From a checkpoint of a small mixture-of-experts model trained on Wikipedia.
Size: 11 layers, width 224, vocabulary 8192, 51.7M parameters.
Below are experts of layer 4 (counted from 0) of a mixture-of-experts language model. Rows are named router (the router's row for the expert), up (a neuron's input weights, with its number), down (a neuron's output weights, with its number) and show model dimensions 0-223. Each number is 128 + 32 x the weight over its row's rms, rounded and kept within 0 to 255. Numbers have three digits each.
Before each expert's rows: "raises" lists some tokens whose logits its average output raises strongly, later layers aside; "gets" lists some tokens that make up at least twice as much of what it gets as of all text. This comes from a sample of Wikipedia text that the model never trained on. Tokens count by the router's weight.

# expert 3
raises: "s", "-", ",", " ", " (", " and"
gets: "er", "t", "s", "or", "z", "is"
router:138137157139132125130043163146170140124123127100145123114137177147109167152132147128139107169108078094120133155182173144126139117093080105166104120175154138190111067124126170097067080121089153140129147068136174108131121143161106065132168108145127133114100126161104136137134122148160072061133119111099149064160131062139136122137098192122166077104126105118110117171154121106079140145172101165136200074140152077112152108128149076110130134122106102094109178197105076171098117094078164073124095136148119149092178118197154134114164154161125163105128014036137177125111155088139104138148139121109130086140076090095147168142125095170108122077163178148080143135122128144168161106155
up4:070137087127115131146054148174120165149133165117211155166057142159085160191143151102109104105124154096146109078126136173102165165070148130118118122145122107111118093115089172180163112153153111146095143134158112085115137170116111178145109128094124140177096122133092118109114181136131170194118136104106110067110140098109116119098172083080132127147150127061087134098096153155153147120131128140160121099129101056091130144188101161120126195124150100130088194090147089211096154122115164092089145128078086124143137197157149091157135128109131090159126065080159099087168166103148098132155107131150124144111125146113124134098062096116146189121119138201115199093142152109108142103218
down4:106154097126179129107126126149112148120159050104101134120147136133079122059109135141109172158080119159129097136108107107153104135125108124135141133157142159096128164169112114160125100039068165096154102096172085192115196124164115080122138153146143084119173074146144129120167119140164129097161116117178108138174180146123091184136115171171159178087168130123073135156134103146096071113076180156109076131145090179118111149107154135190157128134133145060184121114096129071131120115134041113163129117108068161143065169142203119106059114128150104117093154196115082159100116174075136140125115101097156092153140123134111162152201115174120139102176099067129142167143120116152103155130

# expert 1
raises: "-", "S", "K", "==", "O"
gets: "\n", "|", " |", "==", "===", "===="
router:115139116160137095161150121163125114096114116081110126140090123142081123118127057175137110122183152189156147138149154134086134092087192113113136099054096118129120113159131132158109114152145150227118032176123164123163115110162143144126139111038099113204181090092113147186123132130120110154119109161182103125145131134155145145127157105158139155161155150128141137081119134168076116136100145201141202123157119164107158084097057173166110112122098088151081072148164172141134086154083109121178156072142112115146150163157113074185109136136166133168099137165140154155133133207122101152164121107106139112159127129126094089193102118164135152144064110135121140140125072206138153173116
up0:154087123110133136128164168154154110094109107132140132128168232152128148135182137189157144158145124124087102122181175189103150113104098111182137113148069146110120141189160119155114131093164101096177125085125173080113139141138110149125107121128069134105181146127128100144117090115118119153126093096085210152104165095134096143107080113080095137154137108149105106119113180131097085028127137156101128123181125149131158125190148190109110107152139139169159172144176108157163090099140135097197133156126158100110161174100090127108153151161199092128182189066130167148092154148122168124132067086164130144206103115162148151205110097165125104169111119139111176102183105128149120156112
down0:123151119117101106127079127103165145120105163133133151132128102147151131103122110040138113148157116136163159129143063092138137156131118141164168110101172146116122146113159107127156126119059182098104150103134201122127113092079113195162109150111134089111099077141123190120135176086160117124153138172173083171138111074100143148141138124175157166109172113090163147113134087080172082166149097090142199143156113125132114101093128055062240125073144166152152107095115120149170100139098113145145161103142129075117081138132175119135105102107066150142043123132145110057089151075126131133126154108105128128100175128102179100187207179125104168153147106136096099100136105190123169092102

# expert 9
raises: ",", " and", " ", ".", "-", " ("
gets: "s", ")", " on", "es", " out", " up"
router:182125139106151166109170083162101150152104069211113124133128078084121176111159102061164096063127170125123117142108070088058126119190104146066138124081121097073126145164157165103124183116150125085146128107168118114120114135077120165106093108176143114117153110168108162161093101150079147137140158096117085136140142152179115133127160190144103162091105136122159083147139164136090095148078141104074077160134145126124125107143105154080195117086140144143134113131170160153130138103150135183104082141110125109149153170072157191104125145104087056143178055117139070158119105156122091086087124139115099134145142170159086132175152080081129092099100138127181194138121126113146194158164
up4:164112131151158133180104161105099089114127097167168152176173096150162162154149150142164160121180086132111087117128138081159083176078099124108166159075181147162113133169085159109160178126197107107082129135091204105139163190109066175151164127208124080104127090072147128107106137097137128125181114110154122056120170116162137133116152133144153131103099138067094159139171139087106101122103126157150099172087172164150103099144084159103130086094150141118184130077113180157103148140177104147148163102135120059111123088131110179165117132133152097163170082101121094141106077114202115145162096115103124138128173144135072143070155096123092154096109086092131162133094108097131192150101
down4:111104074083047167075149075104108185207136159098126064129156106151140147047072185179129097155132148123143164077105141138098149098128137125153120188153098127141134167129124129148111126142100136135134147108139108149135095099140212142145104138136174154122157153150119141134143110113121092118126114177123129118108069136055192097120154195162173123141156084098170153154098146149188149097151076097186140099091130095110195087110155141158124123129169124125093114164049052105134137096138130121081122158149143159157156134141130062104125140106114152132062159126127141117152081102156157115107128078177184091110132084164146087130060173139174122115165181138122120078085152161121145096124

# expert 15
raises: " |", "\n", "–", " ", ")"
gets: ",", " and", " to", " was", " is", " that"
router:100178118095090100099117133143142112123111122134168115135070155138151130124148066096095202139187136169107109122068127115132145094128092121129093142082159145108123119118112058147182187148099138094027143165154199109133096135142102086142113113094111124166139073155145111134117176090191094196120112166098151131083158118190157139107167135103204170149147156180126149116139128134146105110156130185090103110106158150107134140169155144111141112200122132171104102053127170122129131153212143015125159117165157099069119104093126137097143127129097127148159155125097097159119115157028139116120137086086160145057165127163121119122130160096110133162158130156098116121133142169098115135142
up4:109135126125121093159148107082167117148177121123161119103163096111124174111099111124142122108122094103116149153082094142178095163167137068118181129146062141110106097080122061217157137157130127122170110185093178164157111117201081104117165163168128126103145132126133205123142120135145111159109169135070124134105140157104185170097211125121091118125120148175060199134157065154088123088092117121106136141108124101102132176121110168168098122130154162193176097168134105172122132149128132193140160133152130190133072109172111132137109041092121091113103136166135174127074055150150138167121118063125117136131125087112101131089126093144163135107141171150132127117109039149111114167143
down4:129174084119119114151158123169154135135146099119125108087146175176098176079184127064152136095133181133112097175125113127169152093151156124078132095125179123152121075125140140134064066125111146092126156108176151081187120150150126144119134170078099184143117151059075112120107096126077074191193123186140106150160151136131134088165133140132114123143079181147182118087114124195118122151141165130126093082152182144086170120111056114154146142149155159102148194141131151104147118120168124135176092086210147159103110109094114149084112183121117126113119114152108081084057101191140132137069160155144108101106147160098117138135187054168127106170144150081115169131126112138113091146088